From a checkpoint of a small mixture-of-experts model trained on Wikipedia: 256 experts in each of 7 layers.
Below are experts of layer 5 (counted from 0) of a mixture-of-experts language model. Rows are named router (the router's row for the expert), down (a neuron's output weights, with its number) and show model dimensions 0-191. Each number is 128 + 32 x the weight over its row's rms, rounded and kept within 0 to 255.
After each expert's rows: a language model's description of what the expert responds to. This comes from a sample of Wikipedia text that the model never trained on.

# expert 32
router [147 143 119 147 190 158 135 186 132 151 150  86 185  59 164 105 160 151  73 115 153 126 180 147  83 160 115 128 120  90 123 100 100 126 171  78 142 109 144  80 166 139 106 132 140  92 137  68 137 135 141  99  99 108 153 160 107  98 122 131 125 162 201  48 179 130 147  94 105 134 138 109 106  91 166 132  93 151 111  72  82 184 172 110  95 104 127 123 174 100 143 148 123 136 123 139 113 172  75 127 124 121 142 179 104 177 135 111  99 158 168 146 104  92 142  62 108 117 107 132 135 103 163  96 112  96 133  74  84 111 173 151  87 204 126 110 131 121  97  96  96 165 155 112 178 106  98 121 183 188  69  64 155 145 124 201 150 141 132 158  85 133 110 115 129 157 111 103 179 131 174 113  93 144 116 152 113 124 136  90  72 179 117 112 118 145 118  68 181  98 144 120]
down1 [ 81  89 113 138 108 113 138 154 205 176 110 142 145 146 131 139 134  58 139 150 112 127 170 166 170 138 110  72 148 142 149 166 185 113 156 203  42 144 108 178 158  72 150 119 116 118 187 177 214  92 139 147  91 186  66  93 123 191  71 126 146  92 144 128 103 136 139 128 137 138 153 198 120 142  84 135 120  92 152 127 164 143 177 176 137 146 120 101 126  73 122 105 177 148  93 139 100  96 136 136 151 134 160  92 149 161 126 137  97 120 123  75 153 159 127 141 165 130 147  94  60 176 108 118  97 141 114 127 176 148 135  94 176 130 153 118 170 122 109 123 175 154 108 105 207 159 136 130 117 114 146 114 102 170 113 145 165  81 112 151 154 160  63 147  95 146 131  96 139 138  88 148 128 122 171 130 158 150 125 147 122 117 139 164 122 121 179 186 112 131 142  59]
down2 [171 143 152 148 130 135 119 132 162 107 158 164 146 110 115 155 120  85 102 124  88 173 121 164 148 145 101 103 147 165  79 205 101 106  69 161  75 142 156 131 146 118 134 139  94 127  89 192 140 143 154  84 182 130  87  91 112 111 143 122 129 157  81 137 142 138 100  86 102 118 107  72 154 129 172 131 136 114 129 194 141  94 142 123 197 187  93 137 101 139 203 155 175  89 124 131 164 165 123 159 116 101 132 146 151  91 129  73 162  80 189 109 123 174 103 100  89  68 107  91 150 118 141  76 171 174 114 110  99  96 159 172 100 116 192  87 143  68 154 114 106 152 168  74 134 143 165  86 138 124  94 147 100 146 108  70 120 150 116 123 125 147 166 170 103 177 141 117 144 127 131 158 119  79 116 110  58 133  55 187 132 132 139 101 125 173  76 100  92 102 136 155]
down3 [ 86 115 195  70 160 116  93 134 140 146 152  86 109 158 129 166  88  56 129 113 144 101 141  94 122 175 104 127 128 193  89 199 125 105 137 153 135 113  82 127 189 145 170 115 122 156 168  94 128 114 139  89 113 158 143 119 143 181 163 128  92 128 134  91 129 149 155 142  71 106 147 120  97 144 137 126 125 119  93 101 144 104 175  94  94 157  87 118 112 142  76  90 100 115 155 188 204  82 173 128 196 106 149 165 148  96 134 139 136 118 166 161 127 168 140 179 121  72  68  54 117  66 123 104 147 176 129 118 124 100 143 128  78 157 134  88 132  41 168 148 147  90 107 136 130  90  88  73 134  87  88 138 118 168 147 136 144 153 148  96  98  93 105 166  96 123 160 132 124 120 148 104 167  85 176 152 138 163  73 145 123 112 190 109 106 145 138 147 111 134 183 167]
What it handles: First word of a new phrase right after and, or, or a comma, often the or a modifier, such as adjacent, later, important.

# expert 44
router [169 147 144 167 171 149  68 147 117 159  95  90 155 135 107  73  95  63 122 136 100  93 165 147 134 138  74  88 132  91 133  65 154  97 101 156 158 145 173 131  70 169 184 137 153 160  97 131 194 193 123  87  91 174 116 138 126 169 166  98 139 138 132  72 144 111 152 108 102 134  84 141 123 184 109 130  63  94 143  94 141 150 184 128  66 145 125 120 104 159 127 156 199 164 117 130 131 150 102  92 104  89 162 113  62 148 193 131 174 177 107 114  69  59 150  48 110 108  69 110 139 103 152  95 108 154 130 112 108  74 134  90 149 145 149  75 125 125  86 133 127 124 126 106 137 103 172 141 120 146  93  93 144 165 125 147 179 145 106 113 186 144  99 127 170 123 133 155 165 127 160 119 153 169 160 131 166 149 180 118  87 153 132 112 131 152 141 131  93 124 147 163]
down0 [ 81 157  74 124 152 163  94 165 135 182 170 197 180 104 120 162 120 156 176  62 115 151 160 111 136 150 138 104 137 140 165  97  92 101 165 112  96 195 136 139 138 108 156 127 111 112 149  80 101 115 112 118 125 145  99 119 131 107 145  79  69 188 147 177 177 123 117 100 110 146 113 156 201 145 115 156 148 178 116 167 147 165  79 142 117 195 124 180 121 125 103 105 100  93 164 136 127 135 120 154  92 126  56 109 181 118 121 137 169  97 126 174 176 112 108 101 108 137 174  83  77 133 113 134  69 134 149 140 181 124 126 122 164 165  93 121 159 110 121 108 183 108 177  90  70 109 118 176 204 131 145 111 154 158 119 150 103 102 132 149 148 150 182 146 139 125  86 166 154 122 138 115 167  91  81 111 103  91  99 236 107 126 134 145 163 107 123 129 119 140 177  94]
down1 [164 106  66 122  99 127 128 127 122 109 115 112 100 153 105 106 114 109 106 154 145 105 120 165  99  77 171 149 159 148 181 142 144 128 143 125 134 114  96 237  92  96 107 174 129 101 116 154 116 136 136 121 128 157  97 139 116 148 139 124 118 108 142 144 147 160  91 169 141 162 140 114 171  82  86 173 173  71  82 111  94 154 145 123  97 143 148 137 115 115 158 152 167 138  72 110 111 138 166 115 122 108 111 117 140  68 134 121 171 135 168 177 169 147 139  97 144 115 156 110 120 137 147 147 131 109 129 130 157 105 129 101 143 107 151 145 157 255 133 158 168 105 100 154 159 175 155  90 109 157 112 106 103 101 174 158 144 142 158  52  91 155 172 142  41 144 113 137 193 129 188 161 105 190 150 175 125 121 125 157 168 160 120 148 160 101 147  68  28  80 124 185]
down2 [ 72  93  98 106  74 130 133 136 192 119 193 131  79 132 192 231 101 184 162 112  82 178 157 152 178  84 107 155 129 131 151 110  87 141 174 142  96 192 174 162 135 113 182 144 130 134 128 112 116  72 169  83 116 146 130 119 127  83 177 126  87 140 116 136 143  88 119 156 163 206 146  73  78  74 146  88 113 121 132 113 123 107 148 141 128  73  92  38 105 161 131 127  97 116 127 121  99 127 116 119 110  66 127  93 126 152 139 143  87 151 185 130 145 136 164  83 119  97 119 135 110 135 145 147  95 112 174 143 127  97 145 132 157 176 107 107 162 152 114 152 114 165 113 115 174 104  83 176  79  87 123 158 119 155 134  97 126 129 124  99 156 100 133 142  75 162 173 168  92 154 117 177 127 145 144 119 125 129  74 156 106 142 151  92 161  94 128 109 104  99 194 108]
What it handles: Dashes, pipes, parentheses and linking words after a name in lists, cast listings and tables, as in "Divya Malik as", "(born".

# expert 27
router [128 145 183 100 132 217 137 154 177 128 180  86  83 100 235 129 114 132 125 122 197 155 141 118 149 125 178 150  64 103 141 108 119 136 121 155  94 133 133 104  94 133  90 136 195 134 116  89 132 166 155 119 150  93 136  61 148 101 142  95 175 107 181 124 127 111  89 164 141 104 116 116 133 140 171 102 140 145 143  80  90 167 181 162 100  74 156 106 179 123 172 175 129 108 137 125  74 158 120 143 166 106 187 102  64 170 104 109 163 198 133 133 135  60 149 134 121 145  60 135 125  97  92 114 108 143 161 127 121 130 152 175 113 111 164 122 118 128 114 147 116 113 170 160 144  97 143 125 152 127 118  93 205 151 161 182  80 106 122 149  67 149  99 131 100 145  85 120 163 136 141 147  59 156 121  91 128 121  97  63 106 154 147 153 138 113 151 104 165 133 145 151]
down3 [126  73 167 130 159  79  87 113 128 171 170 151 168 140 110 141 142  69 105 133 133 126 128 121 124  83 139 143 131 158  96 124 117 127 102 140 101  90 134  98 119 144 108  81 126 157 168 147  97 146 112 119 161  82  86 213 117 114 129 112 153  71 218  83 175 132 147 200 110 103 126 115 120 125 127 139 112 109 117 104 112 161 103 157 107 161 149 116 202 101 175 154  60 145 101 135 203 101 137 152 158 179 146 150 131  87 113 138 110 165  54 103 131 191  92 142 122 104 123 194 111 118 127  98 153 156  77 111 103 107 134 100 143 131 142 132 162 122  90  87 147  74 115 131 103 145 148 117 131  59 176 158 122 156  83 110  94 163 126  67 113 140 152 150 118  88 117 120 113 138 159 186 102 158  87 141 152 106  39 150 132 127 111 228  91 151  93 173 140  98 118 139]
down4 [129 155  68 155 112  85 155  90  95 134 100 138 121 118 139 168 118 173  99 100 119 144 166 128 131 123 107 171 143 137 115 154  69 163  78 136  79 111 131 166  82 116 138  46 163 231  97  97 142  97 140 131 109 168 100 155 101 145 104 156  83 153 165 115 110 187 187 126 139 109 144 131 164 127  56 155 138  59  86  78 163 116  97 163 144 116 103  87 144 131 164  89  98 108 161 141  97 102 102 151 108 133 119  70 149 121 118  95  59 122 130 103 101 119 128 162 121  88 168 137 203 129  99 149 115 164 138 156 145 121 160  74 168 185 128 175  93 142 114  86 147 124 157  97  84 151  97 131  57 162 161  73 117 157 156  92 156 157 132 140 101 132  86 108 142 129 122 208 135  92 118 106 151  72 103 183  86 155 156 147  98 141 148 138 111 132 127  94  74 115 133 143]
down5 [134  98 171 140 156 114  77 139 135 105 122 135 140 104 134 138 128  64 174 134 102 122  90 145 137 155  98 120  62 134 153 147 116 114  93 146 134  94 176 124  90 128  80 164 165 144 149 141 143 162 115 143  98 137  98  88 139 103 108 130 194  77 226 120  86 139 128 117 147 128 110 120 143 140 169  97 111  91 141 172 103 101  98 234  87 110 125 152  55 131 130 103  88 146 152 119 138 121  96 187 150 138 100 146 159 184 136  83  96 167 110 134  32  98 104  71 115  74 152  85 124 170 202 147 119 165  97 180 109  83  90 133 151  89 105 149 113 116 144 182 156  75 123  98 149 163  93 151 164 137 173 118 170 111 147 111 111 107  89 142 133 119 140 119 123 109 119 127  96 126  43 106 116 122 146 137  77  89 134 143 183 167 120  92 120  96 147  61 119  95 118 156]
What it handles: First pieces of split words, often after a number or article, such as hors in horsemen, kel, mon, cin, conv.

# expert 40
router [172 180 219 137 155 205 125 209 164  47 126  93 140 143 169 120 149 122 119 107 132 159 175 129 172 184  77 130 134 119 127 139 116 115 141 198 143 123  84 146 104 114 113 112 135 162 127 101 132  93 105 133 137 209 150 106 170 146 138  90  93 170 117 117 180  82 170 132  92 176 116  94 126 117 158 125 160 149 123 101  81 114 113 182 155 134 156 133 164  87 111 208 111 155 154 169 110 137 137 190 110 159 141 173 118 138 152 132 158 180 123 114 131  77 135 114  86 128 144 156  96 141  90  98  83 166 116 130  85 148 158 145  97 106 139  57 107 145 108 124 134  90 133 115  79 108 137 125 131  58 112 147 142 165  95 158 154 132 129 114 138 162 146 147 151 168  76 162 130  83 131 113 116 119 145 150  67  63 137  55 119 151 101 102 155 155 169 115  93 146 108 169]
down0 [135 199 133  79 110 181 151 107 117 108 103 127  84 105 148 148 128  89 131 148  66 148  99 108 199  84  70 142 191 104  69 119 120 131 111 134 134 131 174  89 150 167  93 113 152 125 119 187 136 145 181 156 111 139 145 106 108 206 156 125 126 102 148 101 148 143 110 118 155 130  95 120 107 141 116  95  79 123 126 112 169  91 109 138  85 130 145 127 149 186 114 182 118 138 168 118 105 104 125 133 124  98 120  91 103  97 166 145  81 136 123 116 110 122 108 105 108 179 146 155  89 108  88 119 113 142 150  98 193  27  95 148 183 188  99  91 115 144  86  65 151 116  95  64 108 116 111 172 152 153 164 127 164  94 138 130 125  84  95 133 163  94 103 112 145 114 138 141 138 130  89 141 111  94 181 137 119 138 107 180  49 143  92 110  48 132  96 135 205  76  99 100]
down1 [ 85 135 151 155 138 146 129 196 120 143 145 106 125 119 157 154 132  82 146 151 104  90 119 134 128 161 218 140  95 117  60 120 138  73 115 136 182 134  91 120 184 147  76 163 178 149  88  96 164  78 140 144 185 153  81 102  34 127 113 110 167 103 130 101 138 128 160 127 185 123 103 123 164  85  81 115 130 175 152 109  91 114 121 129 144  93 151 112 145 123 131 126 117 156 168 135  97 102  86 134  92 135  82 188 115 213 126 125 177 106 131 143 114 102  66 109 100 148 115 144 150 106 122 116 147 141 149 153 113 154 181 121 146 106 116 104 126 131 150 146 119 143 141 148 181 154 125 204 146 126 130 137 157 158 138  96  68  76 127 140 107 123 169 103 126 132 130  96  44 138 123 126 127 150 154 118 143 129 129  32 168 182  82 135 164 100 197 188 121 110 185 175]
down2 [ 95 137  77 123 154 103 165  99 164 173 122 125 116  74 109 134 130 119 128  59 160 135 183 137  79 120 139  71 165 187  81  93 118 168 133 168 105 147 105  71 177 206 209 174 125  95  87 149 140 138  94  97  88  64 148 143 163 124 115 118 176 131 140 144 145 160 130  71 154 110  78 135  95  98 165 156  51 153 164 119  97 144 107 109  65 155 116  85  95 180 193 148 149 179 129 111 162 136 168 183 116 112 114 129 114 187  77  80 169 114 117 133 130  96 186 132 120 135 158 153  90 124  81 149 111 119 102  97 133 139 128 141  95 152 130 146 105  84 113 129 123 116 134 160  99 135 169 107  78 135 149 151 147 135 117 141 199  67 132 145 110 143 122 104 126 145 191 167 113  94 128  82 169  96 122 104 152 128 189 153 107 104 150  96 122  73 159 133 128 108 111 122]
What it handles: Line breaks, commas and words in census demographics and stat lists, such as median income, households, population density, and spec-list dashes.

# expert 12
router [142 178 117 143 134 150 130 151 122 137 164 131 158 113 200  70 151 130 101 190 160  95 153 148 133 121 115 134  33 126 127  89 169 119 125 145 113  81 139  81  92 158 150 184 165 124 100 146 133 103 135 104 168 105 157 140 121 121 111 151 169  92 175 109 125  93 121 141 162 105 101  96 143 161 175 142 108 124 183  80  76 103 134 169 115 115 160 159 161 109 144 149 125 151 109 158  86 166 107 103 166  99 192 110 107 192 165 127 168 177 149 133 119  61 125 109 114 166 114 139 127 170 163 135 104 149 173 145  41 148 135 107 132 143  83  99 107 121  82 142  60 142 131 155 146 135 129 168 217 149 122 107 162 156 105 127 191 149 194 161  79  94 105 141 125 166 103  83 162 165 160 125  91 191 127 149 128 102 186  81  99 152 132  92 113  99 130  72 153  99 104 131]
down0 [ 74 159 132 165 175 135  90  77  91  95 107 104 108  67 124 108 125 133 122 139 102  95 121  85 159 127 185 104 151 149 163 143 113 118 178 126 115 118 117 179  99 119 164 192 178 116 130 114 144 164 114 180  57 137 107 113 173 149 114 210 119 135 139 120 154 117 154 142 173  99 115 164 165 102 167 150  75 107  88 131 121 156 136 106 169 179 134 137 132 153 145 133 199  82 116  81 175 120 113 123  66 133 107 166 102 121 148 132 132 102 149 109 147 139 125 130 158 148 157 151  87 140 101 144 127 183 135  95 129 161 156 138  96 122 167 124 164 131  81  93 202 160 152 125 163  85 125 140  64  83  99 143 154 150 139 191 213 149 117 119  98  72 170 130 116  85 182 174 123 122 136 155 176 132 150 158 109 149  81  75 186 119 143 145 137 134 136  91  85  50 172 145]
down1 [145 169 143 166  78 118 174  85 126 178 127 162 154 140 136 109 142 158 164 149  84 158 136 136 128 153  84  88 177 120  50 100 118 124 167 100 152 100 143 113  98 184 164 114  68 129 104 165  94 115 154 178  91 140 168 135 130 126 152  27  99  90 146  71 149 118  59  96  49 168 118 164 172 175 100 125 124 136 135  52 167 124 138 159  83 130 105 203 178 118 129  97 125 142 133  87 132 147 106 149 145  79 104 133 155 128 184 128 108  83 159 128 152 146  86  93 118 122 161 161 100 147 201  66 136 149 135 157 162 177 164 150 173 194 123 160 150  56 150 124 113 155 144 135 113 171 101 152 121 107 162 107 133 158 104 112 108 178  89 124 147 132 130 107  87 142 121 196 141 177 119 120 146  67 133 108 124 116 103 126 145 131 102 132 114 132 108 152 155 139 111 130]
down2 [ 88 138 138 128 174 124 106 125  86 148 113 181 130 178 102 138  98 145 125 182  91 160  50  87 119  84 121 108 116 181 136 132 108 127 142 115 154 121 185 130 140  93 137 167 184 142 106 111 135  75 117 121  55 173 113 135 150 177 131 145 122 161 146  72 115 147 163 162  93 128 152 158 198 126 158 109  49 140  88 157  85  95 134  93  99 124  52 144 180  88 145 100 154 142 116 102 160 214 158 131 119 131 162 131 102  99 161 125 109  69 134 133 180 142 152 153  49 141 114 107  82 171 106 159  84 150 134 147 119 113 142 144 160  96 189 134 153 148  75 122  77 107 198 141 114 142 126 120 168  75  97 125 113 107  77 144 126 103 147 135 180  70 114 138  92 123 128 160  77 123 101 106 147  60 167 135 111 104 144 157 158 148  91 120 102 111  92 103 141 152 152  93]
What it handles: Words starting a new item after a comma, "and" or semicolon, often numbers or hedges, such as "1 bachelor", "one great-grandson", especially, except.

# expert 48
router [172 184 199 165 112 214 123 249 169  51 165 106  98 139 245 117 133 139 116 127 166 135  98 134 123 139 143 155 118  88 137  96 159 109 134 192 195  62  99 106 121 102  99 129 116 153 124 126 148 124 129 109 183 157 159  75 152 161 112 118 131 117  98 124 137  59 189 182 125 122  95  86 125 120 126 115 108 131 144 128 103 112 116 151 144  88 165 142 157  95 124 182 175 108 159 204 104 108 125 138 127 148 148 123  94 159 143 133 178 206 131 106  86  84  88  91  90 147 124 129 158 114 134 116 103 116 170 153 133 125 135 117 124 141 147 120 107 136  88 111 100 117 149 138 113 115 142 155 183  96  82 149 149 137 126 135 151 142 156 131 157 173 126 102 169 144  62 108 110 130 118 142 117 149 105 142  99 118 153  48  94 146 117 129 145 119 144 141  85 135  86 157]
down0 [150 115 138 141 143 125 107 152 142  98  77  77 109 133 154 132 105 167 129 124  91 135  74  36 104 131 152 216 157  94  60 169 124 147 107 142 102  81  66  98 128 209 107 134 133 130 164 102 188 189 112 118 108 146 147 148  97 101 142 146 109 125 127  73 158 144 155  95 135  88 159  91 152 150 125 111 197 140 106 157 124  77 104  93 185 131 141 113 135 138 128 152  88 135 201  99  94 158  81 105 124 126 124  86 137 170 113 176  97 133 147 138 189 153  67 118 119 125 111 131 161 162 159 102 149  90 167 156 114 140  57  93 104  78 137 146 125 127  73 149  75 117 101 173 180 186 119 134 140 155 137 211 133 147 117  83 108 142 162 103 198 143 135 122  87  98 128 102 151 144  98 124 122 149 135 110  96 151  90 151 107 122 129 164 154 178 125 155 139 137 191 129]
down1 [ 68 156  89 150 133  90 181  88  67 145  98 194 144 126  92 121 136  88 129 152 151 145 159 136  96 175 201 142  98 138  95 109 153 129 113 100 129 123 131 125 140 117 113  55 112  77  65 118 112 125 143 185 121 130 145  86 103 140  91  71 138 125 165 127 144 115  93 103  88 114 126 135  96 198 132 145 140 145 123  47  89  98  44  96 113 167 157 141 125  88 132  92 126 145  96  83 115  99 112 144 115  88 133 187 161 161 143 159 129 101 162 106 141 192 105 178 186 188 133 138  93 153 133 119  95 123 121 140 134  91 164  93 164 139 110 155 136 108 112  92 122 160 124 210  71 140 104 120 150 162 150 166 115 142  82 110  84  72 112 105  90 126 171  69 128 143 125 180 155  96  83 151 131 118 130  79 116  88 151  96 152 101 177 168 116 122 138  61 101 135 124 147]
down2 [118 115 209 192 129 164 118 164 118 159 176  70 105 113 165 187 207 103  91 126 151  96 133  95 163 118 124 148 134 143  91 161 138  84 116 155 150 143 116 119 133 216 190 111 143 100 103  73 111 101 140 101 207  98 167 108 118 156 109  99 154 147 106 131 178 151 153 162  90  72 134 144 169  50 112 158  91 146 114 150  82  68  81 128 107 141 111 145 124 131 199 125 148 125 116 151 155 122 103 171 153 158 113 144 104 149 144 106 118  50 120 160  95 126 133  84 125 108 140 147  88 135 114  91 131 159 165 172 100 139 169  92 134 126 152  72  96 114 125 137 174 108 129 126 150 162 137 176 157  75  92 147 155 129  99  96 111 124 113 139 129 108  89 113  74 133 143 108  74 134 134  39 133 126 132  88 132  98 162 101 175 186 164 195 107 139 119 124 144 147 139 140]
What it handles: Field names, colons and numbers in infobox-style "- Field: value" lists and climate tables, such as Country of origin, Postal code, DST, Clade.

# expert 50
router [160 198 106 172 125 181  94 142 130 145  98 124 134 149 105  61 117 128 197 101 169 134 159  96 125 182  82 116 139  84 125  94 160 106 105 155 171 110 149  89 110 133 185 169  91 136 103 105 169 145  94  60  97 150 159 112  74  99 122  74 142 132 104  49 166 108 171  80 146 105  55 121  99 152 112  88  79 128 182 165 153 128 144 129  88 162 145 131 128 135 167 173 184 114 161 148 145 157 136 139 111 135 101 162  86 175 162 143 182 122 119 142 105  82 155  84 133  74 157 154 166 151 122 153  84  98 160  91 118 100 128 153 132 115 143 121 132  74 110 116 158 121 100 143 135 101 178 163 219 124  79 131 168 144 127 173 169 151 125 177 177 142  98 145 145 115  99 130  90 127 122 144 167 160 121 157 170 115 178  97 138 172 108 103 101 140 165 136 113 165 121 179]
down0 [150 142 105 171 137 144 115 186 151 159 149 106 119 130 117  76  98 161 111 121 156 222 117  87 128 187 127 115  93  50 117  93 103 127 158 116 192  99 155 132 124 103 203 148 101 112 144 136 147 115 134 117 144  63 161 114 153 133 143 136 100 112 123  99 121 133 120 143 170 120 121 113  93 104 132  87 143  78 113  62 138  86 116 143 103 157 153 112 109 174  89 159 128 145 124 114 113 176 155 140 115 149 100 137 133 121 170 147 147  95 191 158  81 156 124 116 118 141 173 121 128 119  85  94  99  95 211 209 140 120 196 169 113 151 126  90 158 110 140 142 151 118 177 115 140 113 126 103 183 144 127 149 195 157 158 151 208 126  91 128 119 160  83 143 113 102 161 131  97 189 104 193 164 127 157 105 130  83  82 114 114 152 167  79 212 183 122 143  75 134 137 137]
down1 [105 146 137 138 132 167 148 146 178 109 138 138 117 178 166 171 149 107 150 123  96 137  99  88 121 142 174 157 135  93 153 118 149 147 128 124 161 156 119 120  51  76 123 129 121 154 114 122 144 143 131 178 120 135 144 177 226 155  93 134 133 148 138 157 143 114  78 174 107 210 151 101 143 154 131 124 164 156 184 144 163  78 130  68 133  85 134 163 126 160 119 124 188 123 135  99 123  93  98  96 151 151 113 176 112 157 103 138 195 141 132  88 135 162 112 172 124  95 107 106  83 115 216 132 184 133 148 117 108 146 120 190 141 134 111 108 104 115 166  82 167 139 101 190  90 205 122 165 135 133 107 140 147 122 127 135 124 143  86 102 140 200  81  99  96 158 113 150  87 186 141 161 107  94 119  96 191  92  74  99 165  71 152 186  92 120  74 167 129 113 120 102]
down2 [114 117 140 153 163 107 110  94  41 144 143 124 141  92 121 159 153 121  72 114 169 105 181 115 111 147 125 149  79  96 144 102 133  67 104 106  95 130 131 111 135 178 133 155 136 150 158 148 172 104 127 163 140  96 178 138 153  76  71 112  90 144 113 121 121 127 143  95 125  60 143 109 159 117 103 172 121 127 145 100 147  71 102  68 159 148 139 199 137 183  89  96 120  79 160  66 148 101  99 105 120 120 102 127 167 104  95 102 160 132 151 190 139  81 143 177  99  79 178 122 126  94  82  70 158 129 112 102 120 130 106 142 113 156 177 146 114 104 143  98 164 134 205 130 171  83 112  88 193 130 131 137 160  93 171 115 144  79 136  90 140 178 145 177 135 147  98  38 130 155  89  90 177 177 110 113 166 119 151 160 135 136 162  96  81 162 120  88 112 153 150  95]
What it handles: Parenthesis, born, was/is and sentence-initial The/In after a title name, as in biography or place-entry openings and table cells.

# expert 8
router [119 192 120 201 121 175 164 163 141 126 142 129  95  95 225 104  89 145 125 127 136 108 157  96 119 137 145  96  43 109 140 101 113 107 103 155 134  83 130 144 132 157 181 145 124  90 158 166 102 129  68 121 173 107 127 127  98 112 124 163 150  99 106 136  91  55 150 204 144 126 119 120 166  89 121  80 121 142 125  96  97 132 125 157 114 133  97 101 161 147  99 158 105 135 142 184 106 134 190 150 186 126 187  99  41 137 119 124 143 165 170 190 127  50 130 158  99 128 100 113 144 143 106 112  96 134 110 159  84 142 196  41 145 100 141 151 142 155  73  78 107 135 111 172 139 119 151 126 164 136 117 107 129 140 108 132 114 169 164 165 108  96 125 172 142 110 134 144 192 122 150 117 154 166 176  84 123 118 202  84 105 112 157 148 155 146 133 158 137 142  98 150]
down0 [143 184 114 164 158 133  92 108 117 106 139 165 152 111 109  85  96 189 103 114 120  98  77 138 122 136 161 120  93 139 154  90 130 102  92 190  87 131 161 144 127 157 147  52 182  97 191 121  94  73 125  91 143 131 130 192 104 117 174 142  92 113 175 135 104 111  90 159 200 136 148 155 138  61 147  96  97  57 145 100 180 137 186 151 140 114  96 205 119 173 126  98 141 137 145 167  99 128  98 144  68 158 121 132 124 140 110  99 158 169 119  71 133 113 170 115 189 144 151 111 201 101  71  90 109 154  85  99 156  96 108 132 110 104 135 107 135 107 108 112 116 125 187 130 161  82 168 143  70 129  67 127 122 136 125  88 174 168 120 119  71 147 178 158 147  91 120  93 127 116 154 166 166 141 164 129 160 124 161 136 127 192 102 139 122 135 165 124 147 169 115 153]
down1 [174 191 133 131 110  99 162  72 124 160 114 153 173 136  71 147 183  84 110 108 129 174 138 109 119 149 169 148 113 176  66 145 142 174  76  65 113 105 153 160 161 130 125 121  86 102 120 146  49 118 144 139  88 172  98 146 190 146 162 102 151 140 127 117 189 137 185 138 124 142 191 143 135 139 121 159  98  91 111  86 125  88 142 158 131 137  96  82  97 159 138 127 125 105 109 105 183 155 117 162  75 118 125 112 110 175 103  98 150 145 156 141 136 165  97 132 161 152 147 138 136 147 120 142  99 192 101 148 133  97 151 154 144 119  61 204  75 127 113  95 146 129 126  99 116  61  86 120 114 140 105 172 112 165 122  97 134 125  85 112 131  79 140 147 159 146 199 114 100 136 157 114 171  43 144 133 120 155 166  92 121  80 166 140 122 165 101 146 105 197  50 148]
down2 [118 162  81 182  92 118 103 139 109 128 196 108 132 121 164  78  88  92 126  68 168 120 112  69 132 101 141 118 157 165 147 169  98 202 149 107  84 156 142 143 154 150 142 135  99 141 145 150 122 139 127  77 147 137 133 122 135 195 128 156 166  71 128 121 111 151 109 128 115 130 111 107 160 119 105 133 179 108 154 148 111 131 154 182  83 150 136 123 146 105  82 129 124 142 114 169 171 106 118  86 141 144 105 181 160 158 168  96 129 136 126 143 112 149 154 144 176 172 153 107 132 164 113 116 127 124 104  85 138 130 129 113 110 157 102 129 125  13 189 177 130  97  92  23 149  99 178 168  57 100 163 154  87 124 120 105  97 143 119 126 154 121 131 118 160  78  81  94  90 158  35 171 134 130 145 174  71 108 125  79 125 144 160 148 137 139  78 141  77 121 124 189]
What it handles: Capital-letter acronym pieces, often inside parentheses, plus punctuation within codes, numbers and tables, such as SD, NE, BR-EN-DA.

# expert 22
router [150 208 213 183 121 158  89 219 124  77 165  81  81 107 225 148 108  48 166  85 163 144 181 137 163 124 157 161 145 124 106 171  74  80 144 151 127 131 127 117  91 142 111  87 122 160 144  84 128 162 139 148 131 163 105 140 183 146 141 166 144 147  77 109 106 126 173 155 138  90 110 114 139 121 135 102 120 137 144 169  88 120 143 123 105 115 122 116  74 117  84 196 161 118 113 161 107 123 123 115 113 152 158 154  95 155  91 154 130 162 149 122 134  93  78 130 101 163 130 176 112 116  95 112  92 150 129 158 141 134 166 108 115 131  72 167  78 131  93 135  78 104 156 168 106 122 157 169 136 110 111 160 140 125  93 159 132 100 151 115  92 123 153  94 162 167  36 140 102 105 164 155 130 119 142 151 113 118 126  31 176 149 117 144 185 101 134 154 113 128 132 127]
down0 [118 124 142 108 161 125 189 136 146 117 141 139 150 175 151  78 129 103  80 117 159 114 115 126 155 224 118  67 100  95 134 133 133 121 102 133 105 110 109 139 111  95 109 140 131 129 165  78 155  56 100  89 200 119  82 107 127 142 134 141  81 129  99 109 127 150 119 139 107 143 187 193  75 161 127 176 110 109 125 183 127 136 123 167  63  73  87 112 151 119 136  90 133 111 142 158 148  87 124 189 195  99 182  71 118 121 170 133 146 137 109 123 146 114  78 120 140 155 189 125 107 174 108 129 151 140 145  82  91  66  72 119 134 129 100 123 198 178 178  93 135  89 131  90 114 164 161 182 164 151 133 175  87 155 145  77 185 149 180  97 146 114 129  80 152 109 165 107 112  96 143 141  95 133 133 146 131 129 176  91 139 133 154 118  89 118 156  99 166 128  98 197]
down1 [102 111  75 148 141 111  89 141 133 146 159 132 194  85 124 108 136 106 129 126 161 102 186 117 119 132 165  86 123 154 152 184  82 114 168 148 151  91  85 122 113 171 114  59 149 114 136  54 108 179 129 124 173  69 125  91 129 149 135 152 143 114 119 120 120 103 148 108 119 122 113 106 145 178 145 131 100 110 139 195  98 127  62 177 120 149 110 158 105 189 151 122 107 122 153 197 203 185 120 160 163 134 159 114  92 164 163 123 145 121 143 137 115 136 133 166 166 115 110  65 153 187 168 107 136 198 132  94  82 160 142  71 115  98  89 134 109 137 102 141 114 148 178 175  75  75  79 158 135 103 187 103 127  91  86 108 119 179 157  68 118 112  91  73 140 115 100 131  78  81 108 122 140 142 144 121 134  89 128  74 138 180  88 185 161 151 111 169 148 126 117 139]
down2 [140 116  81 123 131  88 132 134  78 125 100 161 192  81  73 150 150 104 151 106 126 120  85 117 110  81 175 143 102 134 167 127 127 139 140 166 129 151 129 121  74 143 163  83 137 155 118 139 120 147 127 120 126  91 141 161 173  47 136 142 122 112 185 140 120  90  86 116 123 100 126 135 122 140 163  82 115 156 168  81 141  90 153 133  94  85 168 164 175  70 144 147 164 117 143 168 188 170 185 116 173 181 105  81 110  93  83 113 226 126 143 111  70 148 160 122 137 199 118 162 131  91 168 115 144 105 103  76 113  81 143  91 122 113  92  90  92 138 101 177  96 105  99 163 100 135 198 180 173 141 146 134  93 112 191 141 115 114 109 160 120 109  90 133  81  96 145  87 109 146 174 141 115 142  56 148 125 113 119 139  85 139 101  93 143 134 139 165  65 119 138  73]
What it handles: Line breaks, bullets and dashes opening infobox fields and review score lines, such as Synonyms:, Industry:, Aggregate score, rated the album.